Experts of a small language model: 3 picks a token.
Below are experts of layer 5 (counted from 0) of a mixture-of-experts language model. Rows are named router (the router's row for the expert), gate (a neuron's input weights, with its number), up (a neuron's input weights, with its number) and show model dimensions 0-127. Each number is 128 + 24 x the weight over its row's rms, rounded and kept within 0 to 255. Numbers have three digits each.
After each expert's rows: "gets" lists some tokens that make up at least twice as much of what it gets as of all text. This comes from a sample of Wikipedia text that the model never trained on. Tokens count by the router's weight.

# expert 27
router:141188139177088135117123150097131135138117119108102118104131087138152146146183104100078106156091137171114117159124106145153124120107155094136142138118133134132140120125132120134091173117096148117128134131134129131118161147138120087150116115123116131117128112104112125133021130132121118142105096106152113107111100105095160146124128154128137112110116117121069111146117130131123189097164
gate4:112144120198157112129095085094147159088131127145111155182120132147131108106120106089135088112113122101144153131117101125112178133104118147148133131111142151132125138123152079141105113119101138127164112131178141073137134119148108143139139100130141128145129136140147108113165152143140133079141193106137167137140185145156124135162142115131105158110134129143099103116126169143089167147137
up4:092139131154101136094140161104085150114119118124111111103136110152128155125197148118111134162059134153123145120155098128169157129141113079107157151136135138134158145133163126133137157146073100123152139137119165084105184107112116111124123109143100136138124149126114118122137117137135105115166132099161131134137117152072152162093118169078122136135102134151112102124152143142168160117136
gate5:117164137130086137094097145156168153149104130154103122121154090174136132119101098129133140116119137152124096096107066127060120113089154103103116106156153123131148125117130068115117141130112137099151130125160137133120148152128086121111134072136118093122138105123160111113118133154134134142120119119119062128140118086098167153076129162107154137152138101128129162127171103121115124128120
up5:106131156106131154118106161152117142132153098133130086120154092130066152079124107139131145144109153124119101104145117114120070195105156115099151142143143119101113135144138139127122115129109129146116137130138159158077120154128125156121126150132158101141122134081086096108109086146139111119131123148119164141125130141099219117166126122123096134118132102101126129073088125110104140133147
gate6:135116136126087187149131121111169125107177148112112201106100100115173127137152125096145141138111148122158105151109106132118103115117132130132080142106149139143094110126154124109124090093136122161123139122190115123140116189118109115158118129144118116083129114144122121131103118124183123144105163099142141117141130109171099174123122118139090121090137165123162137130163143127102110124172
up6:129158118143121112163119164075115128103079134124137108097108132113183137166165125130107097133094105102098157121109116171179133126093141127101136123111146121131196117108165127150128153106096154185134114119129118146110168138144126076126130168158126105106139107116118145114145110132149115142107053131142073137108132129121135165100135151115143120160100139142146128146128154144143124135115
gate7:137138161170130148117101130105179172096100120137107109180129138143161122107153085103124094144087115163118163134136114154133158105104131102159138163130123160088148127125139104139091179159127112145144121121161138130108160134119130079122139071151137122130143115122124096150148154132117106105097104131154133143115165111116139139145111146125088120141104099089082102167147131157098166152145
up7:089130130122146140092103136132143127059151122113139123215162172087136094093103120105150210145141153119119150109149116139168161121135114139149108159147123148089145110114135121085170118120097146129137120148125161117155121128139123115115129120137074142131129147120138111161149102089137143100163098114161134105091126137137130113116116153126160128122147128108129162136167142138131106149142
gate8:145163114181107114131143102145122129120137063137124133116104066134094114115139100155139109140083146141124128131132134177130150145145136085127152135127141128138177103185128101148167131143114160147106110153106134110124149118093174154138105135126094135122121083127114168087127131134144115138150112090114138125075134147131127156116149125128101104093111120170146072125152129086139109106168
up8:093116131134148146136122124121136118090109124099131166159114142112143118123108140084137131092134106136138101223132111128136148143142080177151117096081098152169106150122129163127151114113122100117113111092164117146129121126114116128131127114129128121149179167115089091128146082113140123135110125143113098108127169134133129134180115154170149163144140179154092130131159135154094112118116
gate9:129123144141133162144157118146188183138116129140138133126124142133100111118131109106109150158102151137113100078083111105120156132097145101082127172159113146122139106140111116138106143130113120169124140125161101146129183194148138127135151108109127135123100100101119091120118090159126098128170118134162106117100087117139197164099143158110144127134146089088127147121137124115091132123124
up9:110121139116117110089147116155179132119091135072137109172124178146094126120154127112112125119087147064110095090103138115144114097117107093121112119141152131148128131093176122143112073169150124101149103152123089141139178140135108135130142108173141127131113107162118131154130116151149127106136095123152112111116140139103127131146116145112136169128112146109116137166187111153084113092144
gate10:111156126128116133117129135139125100086132110133118152123175181110183176128140128127145165150109131138106107137098155161119143133126154149127116142144122127128112114126136105112082179097140103176153156110129143114097206155136090153143157089159163147112161140102167138137127113102134112163105108128124163131160139121140140126108158149108087150126122140124106164144122118125075088155118
up10:155153127152111150166081161146128142108086141129162146074116124130172148121141105084056127161116148118109142202105102152173110118147150099141133104150112131119140102125119154153126164112112111131133181112141125149128122139102126088154111121171144161123124128111115166130127123144120116139087123143129168134116143116136129142132125145134159090136100110110103135138075134165165110125160
gate11:144145155102108115112133105114124139122108113145125127132131126123127143132144118111125094172086089139112168140149157148126113127128140090175109141112126120106119102104158079131126147140094165128151142100157096134143188134140151110170145199183109140102100089141128118147121119113126111120119138128161113107137125057117073110132126143127126104141098192143140080159137125102156127126135
up11:141139123110157133153124112179088139143148144125174082111077113120113104124109106123097118108151101132159136159111115152138100124115127105103098156146150162148149104096146129122125137154132119134102114196068123129174097099140136104120129127155099141142123138153073097124138155132121122108129132084142144120084139151203120115151127109120145122121133146152099101153110172157165129132136
gets: "S", "K", "H", "N", "T", "B"

# expert 2
router:147165138178107159127154166098129170152136108134109111132157097142168156118168132105091132136113139154112117143162142120135140124115126123110138112123168138157099141141138134107108124139143141123155139158103118152106148145155110073118130126146114132123108105108121112135020127129112086114116085110127137117084123083127112131176175109138149157115167120142081104142141140111133126124157
gate3:101142096103144153157165172090096161102113092075121139107140110105139138151123121108126147120116123110101139175123091110121168094162110122108070145105095136117126126147133126146118166122169139120121156127132092119108153143159115133149104091154117114119096113144146159139117156142104148155080098167126109122128137123075154140135144154118090113103122168094112172126101076129118125127133
up3:137106129121098132122162143178159093120151139155146141118146122130166097114121100163128078128128138137158152111153139140120161121107159119128122110144110135171105114112130150127095095133144120094157156130157163129105097128137124125111150111134170125144119144131141137087111080182110078140119125138151158125100199120151147158125085147162100158112091124181125102136120145114174103127096
gate4:140158119156118130123118165130158187208145142164118107128144160140174106146090122110116130114124130110125141152133128087142142116083118091167105119146131127110089138172161114155132114165110137085120099092124118113125131133123150118124111102129123152120129162072146137112115183121146104116101152164116132101069140149123110121141164118126084152130156123094121108137145140122095106133161
up4:096097081130080118125084132147168111160158127134120129127135149063135141135148177133124124171126139108135081136138104128124143140157118127134123114140128145087133110095120082169125129141109121133135139147089128136091092158121145085145133131160161161134126138086118157143142142161119114104143138122110126116103170138153124145152118115079106148163167139139065071128097123135141142107099
gate5:153135162149109108109157121056151099123114136142118123084132130149124158140143148132121064122127137164118125134139143147158092132129177111108129134131172127140153113087107076136132149149101136121174105165121118100111127125157142115125105125106141195116144096072164143128129129129138119130104099150130170150137096082133122078127122088157150154139134127128144185129102113127126138121146
up5:140129157090093168152147126138158148122090149126164115120140145134155166152169122104109112101154135127155112119121097139119161133102164121113143111143181148162079109125107081152112156127173121109156108178128153139102108146093129075129156090084137136124137118149137098121141129142137145134171076152129152112112164119102141162135121148135106155155115101155107144128094091114147142148125
gate6:147133148172083093155152101101116118103145129136130108126172102151132164112146134119097118125128117139134127076154142137192132133110129130136121123072127082151158081079138118097125147118156142112161069161136103121121146129163107096112147138147116096110091121118104062102119122097149182101140125129154129118133149080116147126148138138127123156112143142145095128141133129089107138135140
up6:158124139109126134146159134129179098118128100146110085118136107126105121128135134116161122121139107102165121116116087106131112159109143141158154164166165141144167156122131119145101145112127156128137107137162147160134107158098137114162094077136107105150148127135132117138154130137183102105165153103093088121143126085153136171131121112157142063117103155131124148123170151136111183089155
gate7:118113144153112140124129142094156146142128100116112115162133160150147119137111119139111110100101142107136125094135103126157153121137124116115134161121138174127116146152064099095115138129162120094161150171092147145117150117141118095122126107130171147116127106128152086185125065143148153115117122140118161106111180153118151157130125125158143143149159172103154102154137119136044128137095
up7:096151167115084129128151187136143156128102115140107134140147129135134150122143137156133143121095123130122156104144137112098155122130111113136107154120130135097112132101120145120148173151069146158132132123099112133118138126146178099101114152136152176126146133104105088159136157054146137102148174139158173135099103084109163123130128130137143152166170134101102132099158157148130151120081
gate8:099164107131138118146117133120138140156127138130135104148102104080177126124138107121073120100111162124144121144132091134155146132137190143107107118134144124138117148100122131141150110137118133101095109110107170137142114123139136134134070123124131092126114131113128122143097093132138113121054118147120130113088099166149149148084203112116102170130154123100162136162173127125125096074136
up8:139118143113108102136162117129136110117148120135126103107104141143136141051086150113144102138136115128147112126120144104130114117110111171146116110106151115146094135120151109087131124114154123151106130173152082132146120099154093140133157128175159153098154157082160155144164146128150118149158158102155166124149119120142088117111079117131169116118104174192125110080132107136097122152129
gate9:108133137161108105142086128111136128124106176136123102126109163081081145161107165115144096140129116114134166085128139146151128152117166134132143136193131133087143133127095136145154134168098111151093176151123130131122155091190155109072184141088117103109100134088132126133112160124108133167123129151136125143138131108106141125111110116137123134149144125144148141118114158103130181141118
up9:128111127152123099123181114139102145135182118124154167121116104149143129127146133094085122097121105135141150177116118083154088120090128180117140103095139136187131138117113116097103135105163117130147140129126105128131120133129121120155122091160108143139127095148124102128129126146123099100153095092134148109094144140136104143174167145135173117144124120146075117148153090101173082130172
gate10:134111122129104144130124119089089159144141103112110125134132154121123128066171147128089110143131120163143152150108124143156182079120126109109111102159094131133099142101111078116104103113181103130143141119082119108152166138156137107125172151086144127137099094134137102103140128113153108125123058135140159144112133127138129132078137119113131164109150083123115102161111134102168147148139
up10:087120125096134081101143088132158094144079133117136111129101144083136085153132102148133083116139153120164130198118159113124149093140134109129142126150106116131091137065141137102140122122101108156074104141106142122131124107100114123148160153134120161136124149137129115133128117120123139082131164102101115129159144186142115132115177124117133097153124091142163143127130114092145175120150
gets: "\n", "s", "|", "S", "United ", "For"

# expert 28
router:135131146160123122165158155087153141093127150085090130130126105107132115140123163147106094143131158130145147149084103112136144118115164143143138130114127102106181103133117097118079145103137118078139149163106118125120105138147142110129142119115076162148136117120120081125037118109135101139143156158140137119134145108072156112137135141126154154112134105108078125133155146163103136114095
gate14:166123145129101130114130129096137168142105123131095160091150110120147086100115131154081066113156151130135159115119139131106151104101120096093117075119091090124127178143074108115116127107162102102170094162118153146117117128107118122138129158106123132142115158118134125108117112122120076112149132119065121108073083080123124118134104127111142121110130117147135101169143133118145127148143
up14:119121136110095128086144131156134093126143088133162119138133141139154117141115134126148166145141128120139090120096148118060059172118179148114109118131095135112128101153107136111136074127114101082139111134156115122127152150152105153158126111136157154163107121146098106133126130103106118084153108153152136099141117162168090151099144126129095129111113137091142154147147128202111125126119
gate15:142130071160109094139114183096121093140123111125095129151102111133161096148112161160101122128127137169142144124119114155149133111126116125111101114126085108139118122113141150090106128162149112065130123121141096069196140124149147117137126113108080166131137124117117094075114134088126136149118121171123145128135125167178109113128169137128160125126117105089094117143101142106126107122126
up15:141129151110119148168162096158135124107141118124134148136133096092106188165160096155136132168137121100119122127158198126091094107086177150124116128091097145120162119123098132127153125133126126087109100138099128113110151111095125163107142131118109104130150163167169141148153132116132111108130134109088139164165134113143179109146106118112138136131118094128101145143165175161127125141154
gate16:107135134210127138115137101085137127115107120124138172115195120139174144140135170113179123141125146157120105110092114093156130149142169134139102140167160152097135119105108108111125128119148140123115141137083100157157134101146157134148144101136141106125099130143112106166122150110130145142072148118144148149124146147107139142129164147142155130123156068129093139119117146132090079122106
up16:102144116153121145137140111083112128141114146138083123152170136128165151127121112115131124124088108158128119096118132122151164175104181109120099174142164131107155147138124101099104134139132162185147113112124138130126138143164142155098124188173138138152114130132124135102112142077138144153124149129158158146128127121111133131128127111102144117089117066127129093081123152207122120131148
gate17:130141119156183133150194154111129117132129108139116152122137088142140113096136178181121122161144127135124127125107095103117148149121139153154128153132130151134143103131123106124096135149143123092121125161088074156129101125106160093111159161143141110182109104135131092169107123131098127105114121111154143130138155116079117137124181143141065089080084113124108122136112115111116115139138
up17:176113093100115104096075133164101163125111109135132126109170125146107136113114116085136155099180109112167104120131143106133134162110130099135125159147130169118173105130137119105098174129138132142106097120150162089122122144161131153160117122135112101147093129110129160092124160120144130122132121133087145113083109170165151113133156146149125122170124119106122147181158117070132114112121
gate18:116131136150104144152105139157135145171114107104146112102162112136139152112099144170076132135120156137113148110108110097137155116101141158098119095128153129138151161146125075096107187108112135144163145124100159109121089154121199103124113109152134152120121155119137044112109145124092136111129127142116134111159143153114136133152120164107132128120166162158137109147101160148163102133139
up18:135130136118143118106130047084134074171092100125135121130140126128092140157136146130111201126144120134106173116134178125144134100150147136117180135141153119122142126113121128128125129166082142106112081131117133109161123092136147127125125111106116144091143098128120142148134169149138138148123076122098098109129098150134141136111148121104107141135137186080110134111079129149119139096152
gate19:086143122108113144127148154116154129113145106108144188133151129116147133176163151120134108129112150109139122169110124112114085146124138101136131111101114172118175095142158132141095089162135105116147135124123124125109130080145154169142181120126065130113156095116108114155103161125116076130135138117110150096105127136154162080156131166122157123098152109084117132131169131146089113123124
up19:114137146168134105118127099142152141154152116140145166175136139097103120090123096160129107117150101129116157120096109132090130138148187126136160152125124160138130122090135067102136170093140165120121148146087096122118121149162112172123115144157136139162134136093112104162150133164113143169167119143121117144118132099182138152151102120093101129122138119105128112155112159145090150078123
gate20:141146131124127085142120153106124113138152142104133068145121092140153072125136128165122132132171130183126158170070127094146163145163140129095108114049138106058124144106123129134126140131106146139135130142139160123109149132142141124157106124144084150082130139151106142116138146085128124135116137168119100113097123130134136086085145136147115116102117108102125122137098099156114124116095
up20:112156099093109117111132146106106162077129114184137120124095105098105122160144174122131165136133131161152172146100112106168085116118072091124162122128072167151095107094105122094112097124133140143151125126109128134111138112129093152138158090119144126144114134123116150064137114139152142153114110127137131139118097145156110140112121155145147166120128129111170128169087132096125143153143
gate21:115118147118163093104135103146147128096161140123066119138125110128087128120124164156145075132132134118145109148099131159112109143159157138184150133126104135116125156156082133116160139099126155151146130109105148132132131115167180133155116143103123116144108135097156067095088107151131102160079111127139165119131159094111169142148133118105179090117157138110143126101148134156112143136113
up21:124138188102177101088133115087060087111106101133133109137152162137142140127162134123134131137170086136140150158119168113088099167167145105113112087111164116151139146100168132133076119135105157115149153123135136103135144147155116117127165135151118130088171156108115169141131112140153116138142120140167115145121155131140115095148137140132116091160125126122105113105084117151118110134148
gets: "b", "M", "l", "f", "F", "ag"

# expert 31
router:093162110103139151123136130168141104150132109111098141139142124137170111122135124123099129140128164162111109135116137115152139107121088147118137117131143118137115112138127123113077122093163139091155129113099147113130128165112154124128148109150089158160144123105133100143000140105113118127077101130123118092102145144105156174136166121129134160144133161125089115122125114116138116087112
gate1:110137139120101155083083145138102099102149065175156132102147114102123137139156167123143080132124186156111128106095140138115127104122141090116171103114142131102108106156124143133098132105122113150145137109159136152109132103088135137094146125126130150150155099144129120154106106128104124100100109138140076138125137131141166148153151112135184144169144142110138129116079149183136172134115
up1:146097146138181142134122133108143137111153119138113126162133126133143146170146102163143106154101120113125098111133128149105167121126141102141120172115112127099139151135127107067127134137075141152171099113078111142084115085104125097152129102116129098128125146128091158120193133134121136100113159118140123102081171142117118133125132127150059157101137118078127155084136138150111113131157
gate2:119099150102127093167143169100119135102161124116157150146078111112115122107099132113147087140176133143132134132154141174129160144136130156143139152175125091130131144104114161078107114127116118152164106155173129130169135156155083130099102113132158129159106129177115122115168147144139093102132132154108095108088121141137176146186137131113079112132132126108134110099124140127127150104135
up2:154134162145134153107094107163137115167128125131090137078120171154128112157059136131117144135172145111113148141111161125133121109131094118137116161124139132132164148128118146151111130095096145131199096160144078092139136127073102135125144137126092133130104120120090101145098116189129131135127160116124146147162157152116138133129121115116153123111140132100131121142126123155106070080158
gate3:113161131135142150122107115132148122139084161128114098153133169106139101160142099129092149101140126134118099113125144160102109143154107156102123179075143129133137129153128069122130144115121125136103069085139084082098136160167130120138124119146138150115132097063095103112106140132149128144149152156125052104120140098117130140131123103144136150114136115126106121145150106125083164106150
up3:167096145167113087096101160134122156136107151113138092155199137130118118131132136101125132151061129125132155158129139165092114138117133146124152119108123093095119130116118162151108135149128185137117128134127075096105134094128119121144144114157093156107110124116135148148112138132151098143127128131151109099185130123172099150118110117108130136133137102091120125167148153062117148081115
gate4:151172101165094146157124145128160097129149164086156104164139138126162120122124144131143141152162120113125146170123085142142045135095128127146134171083104113147120134096165089125107133130127143102125152150129142135130127098156128069152137151136120123129155130117083136087114093134124130129153099116116121104110156132108114142153127140148152141124136093087114164183162089100126128116126
up4:082046160132124135120140146107155120080164121109125140064161095152100148125127117118115129138123084130137110098124089157101143110145154115133111085149130146141136131150110152128152087125122102148100111107089116134153144154176143148113136114116162118139125142112116145155133125089148140115122112157124161128108125118147150104080157109113126100189123154095133122142103156185124130138153
gate5:171160150127150110055149156140133116174099098123107139104120123133103105096117148142078156158114108087122126109118126167148176141131118137106126134130178119134156100103127123151111134120117127135107158118169112120152129181146136157143143093125114131139150086115067116127129118121105114152168145076132121138159122110084154092086151104129107106119113133116132142147103165134114155099117
up5:128110120136162161120115106125147100125129167139112115126101114089123087149139090139154136141151133129127129149132126114198107104160146103090135071150160101107075135120148083137151145156110146137164151116094089110147120147164121113098128157122099126127164108110160160143106135173071155101123107100127146121147136143131144117080130109169128151115136097147170117113124122110123111168144
gate6:132115129112128109158116114116156178099123133119154094115142130166092096084124121116146166097218136181132095099098102116139135142155106150164144176123115138150146085165112103107113113152118099143118123130102116090141127117122130123130154106128103121137145105144156119152119126191187134143096123119159124127094149107112130137146122143102116133145111138116112092164107138133111175133144
up6:172133124183124138076125103163105118134161166145133087145114116153148110137114164121155116116169116159124154119121133177126111084098132113167130126099167111113136141106077142109100125123143146097103165160142104123128100104102131149099125176137078141146111116108116128167149123105114156090143175092145122134141140123160129137132144143184085106142126158124124113119118144091122109114150
gate7:118119151110142187118146112146135070110129107142125097146200152113146165137140121093144066125133108121126108104149131125151141097086141108163182144100159154132098122089182134100109096118121120147134102130144109083147110136082157123130150126123102124150125103119161110126117161125130108103108167111125180146132128125104171144106121123103142149132132101112123108110105102128096132099144
up7:110138089125074129136139118131128149137095160104093089158128102109173145080126121130178104165159143141156155114134108096190126147142134152123101105071104108143156141118138164128103147121115104108102108124095146098193142109105166099123122116142129106081150127123089134143147141128128124118142131099147154147104103094125130128125159159134159130100121096140137111178128108110146143151140
gate8:104176109148126115095148124117096137162122119119136171145095107141119080123119111133116128143125148089117104130097120195124149095131132133166122133124185111157130115130116123130138130125138113127171072121149135122141081151112162176126148157135134135133101106128106119155090092105187109108079152146092111131124168162147081127154136115102157158117152138117136088132118155117113124096144
up8:081104118131138082104128139123125130156125141102142140105183140089085139140109088125123162171172147128123148128129152136153134163102159115119152144074115111112174160152134158156158139120088147143130145120124130120118101088127128112177159121119142142085132116106118110146125142096105118130106136127116180133127119111122125117107122145164101132123145104047113099167092168155154118125123
gets: "\n", "|", "\n\n", "- ", "==", ")"

# expert 23
router:115150131137134124131153142105138136136126123105127151132149124126144120147135134130091143136128126140150131140130117142114107113133142170140133155130115109127130109120137135063129161075150132106147136134115111116164130147150157118158122097113092135161115133097118128138000112160119133163131105127090120122130097136122082111141151149101146114124134146104092124144124080134108141054134
gate2:129170142169107107115138126141109076128153124105117148083111116142136133130142141114105131094103121132173136121163106146158138116137111137107154134081107104167149106129123148139129135084128129128106160132125134082067109140118084087129093143107154137138115132137209167131106096114169113106106129106108102120140102109152160139137138112104131140145128135152127070124142164124100112109182
up2:149088102140144141097111129115149085122140145156133157139104124104147185102111111107165116137133121152146105121071130094115098144092103109183115097191154159177121113131104107134113102110095115104120132113124136160133144153131161139124106152138135102094074082126135134124109111125114123093129157100160123135164184143106151139150122150097121138118163148146118152110100101101139123133138
gate3:077118124135146125173120128128122146122100114124145134165144115093123133103068152085106142096131183136134123152132126120129138169098130163139176129160144118123128089074113115122144139082119130141117140107108125135126153125178078118124087059156124151119127140108099133143103159131099117164136125103120128105116103099126116101108134137086125147136164117099136136144074124116090147090150
up3:084125149160179171107101112153114155129130130161163112114145142169101174155118109116128100094148164119137135129161155102107135161076138147159114085117164151151109136090122144101133087113168120105146110123129124118147102086111102165115138144124155177134164166116144098126126066162126136117126103143142126134128132155092134124167153149092166123136146146098119133133124130127128118153152
gate4:138117107176140128155149128109134101097116191102135147093125123121116177127111175125152077150111116141169075120108111124141136097110108141131110089120132129104143118136154162108158117115110138119155121163116140097105183147141166103139098104155108160121113108146134164106119126086134134134147127157125098140144161145124145122092155135095159144098174082116111082158138147116113114151157
up4:118120096119145144138091101127141122130114130107140145177136120110122127120158134128106135107154103129195153119147126116111112118128129147161114103127151100058137124166119133155124167159109108137101145101135131136153100100148182126086153196149122155113141177122074128109132099123113147152151162141143143142101104133153122099101139095102126114157147161124120136122165091129149183156127
gate5:113105172120140118100124138072108115114171129109131150095158129142114133163115191117099141129140082116152133109136095134110121125128090173101111151178147172128150089138131115150139100107145120105117164106094119144135151171172139106161126147088064093139132112111140139096093130168112105173163089119138139124113128142120134122137149156096144126122142141108128132144100103109159114124122
up5:155087136109163136144083153127184098173103138115125087128054156132116136139103092126126147123094127139092141108128144161114151108110122089141111117090142109108120116135140088123141152174140129101158127126109123096155146182155122132135122125149119144147137128153178156159116138097089125135103121134109128149120104146164120137130120119103159134090169162071135122115157108162142117128102
gate6:102116137123131118130125136104154121085122161146112142092115148138144138140130112165111128066079153142203145134115114158138121120106129149170166133147151141149117106100131174109138138095117152119097178108197137120104168163135120129090129097113110162123111134165155151070118116142095135105141134114102151128115144105119127081115121123139143131120088131137124098118101101117116152086136
up6:133153118157101097178130142119124130145150127148103144128136112104137140135113094125117152104135104102124145129121136113105108083111103162135162094096062140127113106115146102139105124132162100124150109118135099140130115130184100153107106152153134101146126154155141126115123137146144156150125131141096143098118135179112088116132139145162122127063122141123129128133215101088203132114127
gate7:122154126135114116121170129141100124152121115125125102114098111138115132137069098112110128131107170147152093151142142119129098119109142150127142135078138131151092119148107142125158107085092131112169155110124137141121080113134149129141110114154132198102113124094078144132097154159139131203146143103138120108097122125139091096123122086119151155187145112099132166155146102116105154116143
up7:120120099107115153154126124099081130184129138140138157133140122089125110086145177148143109176120084108083100126095200128137151123093136104142140134122162126136127147161082125135092120152139139175097105126121106131087139133141159121118147147123104092121120105115098100126149131142142106096132111165142160175139131130132098119129147115170086133159162079127113143140127100127146124159132
gate8:106152110150172110136149120078133125127160155120150164126111129136125100123138186106136102069123108150146129150109099135124104134114137147179128141121118154118139142150147123136143112096134144118139101104132144116138080117175129132160114088137111112211119117139119115113095104081068136147110132128083124141146113109143123149125157127154078092126144106148121127139128115109153150095183
up8:098124195157132093131110124124152124100137151132110113108127130156098120109113167139092133110116156111102081077111072114133107148101127125056151142157140081133128138134161114140145143107152132109116144140147160108122098104128106122120138075155118117148117139109103133118132067146140111170131124130134169118146135166114167165115121133137119109132101104091125167145107158154141116168139
gate9:142170115143099132151123132138133143180129137115086150104146090146137153129130096119088082133084161160150148151120145118135119101118135119152109155113121136139101115135164137108077101116165107121128109162162155136113145162125200111148125149124119074132042127127117111144121119150104122173082106136121096138125162141129142153116172123147132110097114122121100117154124147134132117132095
up9:137110139116145158101138160078178102148116096147116123143122149148091119101108159131117132143168116126106113121111166155130175118140107105121139102103102151091170171120074124164090168133118130123147126116121095081099126106171123133154145163113143138102156093135088116108088108092125122109111146143127138106108104112130149150148095159167085158146138132157114139101148134129119095160136
gets: "a", "i", ".", "an", "k", "'"

# expert 6
router:136176094132098189114125129096101105151141140139130141104126132129127140157103147105095072128131157167148097118119130150169116102094128116159139145086104134120103108120099143128135133123140156119115118134139138138134107147172114104146133084150128155138105118100136145132029126098134126164123091083142155077096131128114132126131162133109144154147130142133067126145155104127117116154129
gate14:155163133158103132143142143087125130104149115130103087133181106146090122132152140162139115132123103123123111134113156109134083116094170113120172148147159148104104119184120128151134132160092148099143154110131120154147111113171113160135153120091123160134136096096123136119100168100139095114112085121125152125124124163062109096133135131125184117154123110162119094159123102107121125132169
up14:117132103134098096098120122116124143178131129129127093159157099096104164156095141164149113148110113119185174104122122140154159113118094128132187126181142135105135147095130124128102136127146129126083131166088172158097106102140123117125155100098123125137138144142172160127137152158146117127131129154149159117096111147128115128122162160114108123117120119153176132151097167147104111109070
gate15:102154134146127150096113133095116118147083153123122103131124125089146114131114170148112143134122108128122106135119156135124082162121118118150157165130151154139094091159112150096130160107142113126138122127162120111159065150167134106118147168172139145128106126115133116178139112085153160159124127109161150141053164135118117070147151115109145114142151110143100101134150088107140089142118
up15:155162146149112131142131148081112093153115123134105134127167119129141156140126179096126137159090137115102130130082142110148066118111142135146155137143128177095076146156118151114118140107119110116125151117163102139131119104159103113141117129179155128102119108133102133140126081145132157133108137127163134119140141031112140102118145123074123121136157122134100162107102117130114106172113
gate16:159114128139130156128130177081152142141119156094137158111116137122129134162137102112095103148097140125137069088144130145127142140133069106129147134111146121104119148157129091139131139132099153111083158133100146167154148178149169107103166119132134126122118121093117122090087151117123111127123069117080124085139152116161144130116133151144157121128128097122121107182100098151120141105173
up16:107111153142108141113131131076090113117183128098142159103102064128115175133108081150165140144129133124103119119119126129163172109099145100141162101120127132117127082176120142126111145124076128080131150148115126140117151137155134151108142142082157117129116116115127151114140147118140130124098121142112167119150149114092131158132129138075092077151118133171134116150098119107076120108142
gate17:158160114118159107142143178137142115114085112136120162107149111119131174132118137187146159140107129150128092127127131137190154166124099146072157110088123163133127170118123145150125147120184091164124148178140149093127151139138112126132124125117138089158135139125160145134093160105155118137147116110140126110115141126091133118101120098133065113135091162132104110114130125100086118144130
up17:101151160131132118117102123136143110071168118142095135158147124139119129145134195124121115108119139100161136096117096129150091135107078081105125099112144135094131155133131102191104115147112116148134160152141121101107095160149112077139153132113153143155123163152132161173133131151118112084110097145139110101098127107094145112085158131144102120127129126129143123129159140171107127132183
gate18:127116132097105117130153156130097101179145113094158190111115148143146111117150142094123092125141113133124107090123092125095115082140170103141181078171125128153129130107120112144147140144142113116148131151145139120105105125139128128142143132175155102127093131068172122139110126114121117148082123130085119114104122147131174132134135148133132148131083150166130109146118066165114120161102
up18:126162142097147141149126152133138136151099133105133156152157152139120122092126154106110113131165127145148148126126080126124075121153126124093110102118115161154109095146106089134199125097186116122144124103105132118146141198125064129152125106117141071130091125139158136132122147098118115111061111148110130126133148111090142125138142121100106121131147121140161141170117122166134112110107
gate19:142148087167102150109121142101137113171134110105167121098118137135139108133124136124131107149181131151141112145100149137167145094128163115172139142126115153102121096119157133117120159125100104101083139136166131126143125118112115141157128143153096123101096130056136138145105121138067148112153091091100104094118152115130151149116173084129139095137134120147098122148139063110171139125133
up19:132122134125161114138164147113138150094154141137120170168108124130112121134116173113116124125114171110145153093167101128116087116124133103140157125159107090131125124133116133143099136146097133110125119122082144105145100151131150167163122155159171136138092110118120125135127147131108129163058141126099140112170112134128151172130163162144127107160113127133103119154122039108171086156119
gate20:136099127178151137134130135102148101146113131133119144149142104124146132111146115171143126163117140119107110088151113121128182128101116117145140142125106125097123117140100163160146135157128198132168115091081136114155168141170129093125141124102132174116121113096160137141119152143122106179106164125154100161129150116133144099158133109140109116171157148106089072157171144139149118089132
up20:135078166121124159128158109106112124124121146103066103166124138135141113110176132164121159107127119166108072117112145111134107140149114151109146142123153131141128120119148132109083145128140105062147094131106130088144126144119122104116133173155136152162090118103114134144137107120111137109110177117119139156127111168125093183131149146128081192117147131150148087131134112136132168111112
gate21:153143105108112126168129135116208118107095117122107116104128133132106118125132136089106081150130136090140101115136120112142120103107161182107113185139131164122141094099133103194115154138123145152126138105149153158084151153137123137118159118127097140123073107143094150137101131129113112137150104095103097116134090131186138091132153121106133133157125136072117158113130124136139134147129
up21:145154133131148152146123110120118113140146131126140161149115180123148106124130130142122103162105171123118101158123119123114096144147124128171106143127127145086180117111091105110120119126119125144107098126151156124186084120140134145131130151120104133140108084095158158106134145089122109089172160053163094096149141080124119144122144148166144115144125097061107133121133102109136144159149
gets: "201", "\n\n", "200", "202", ". ", "199"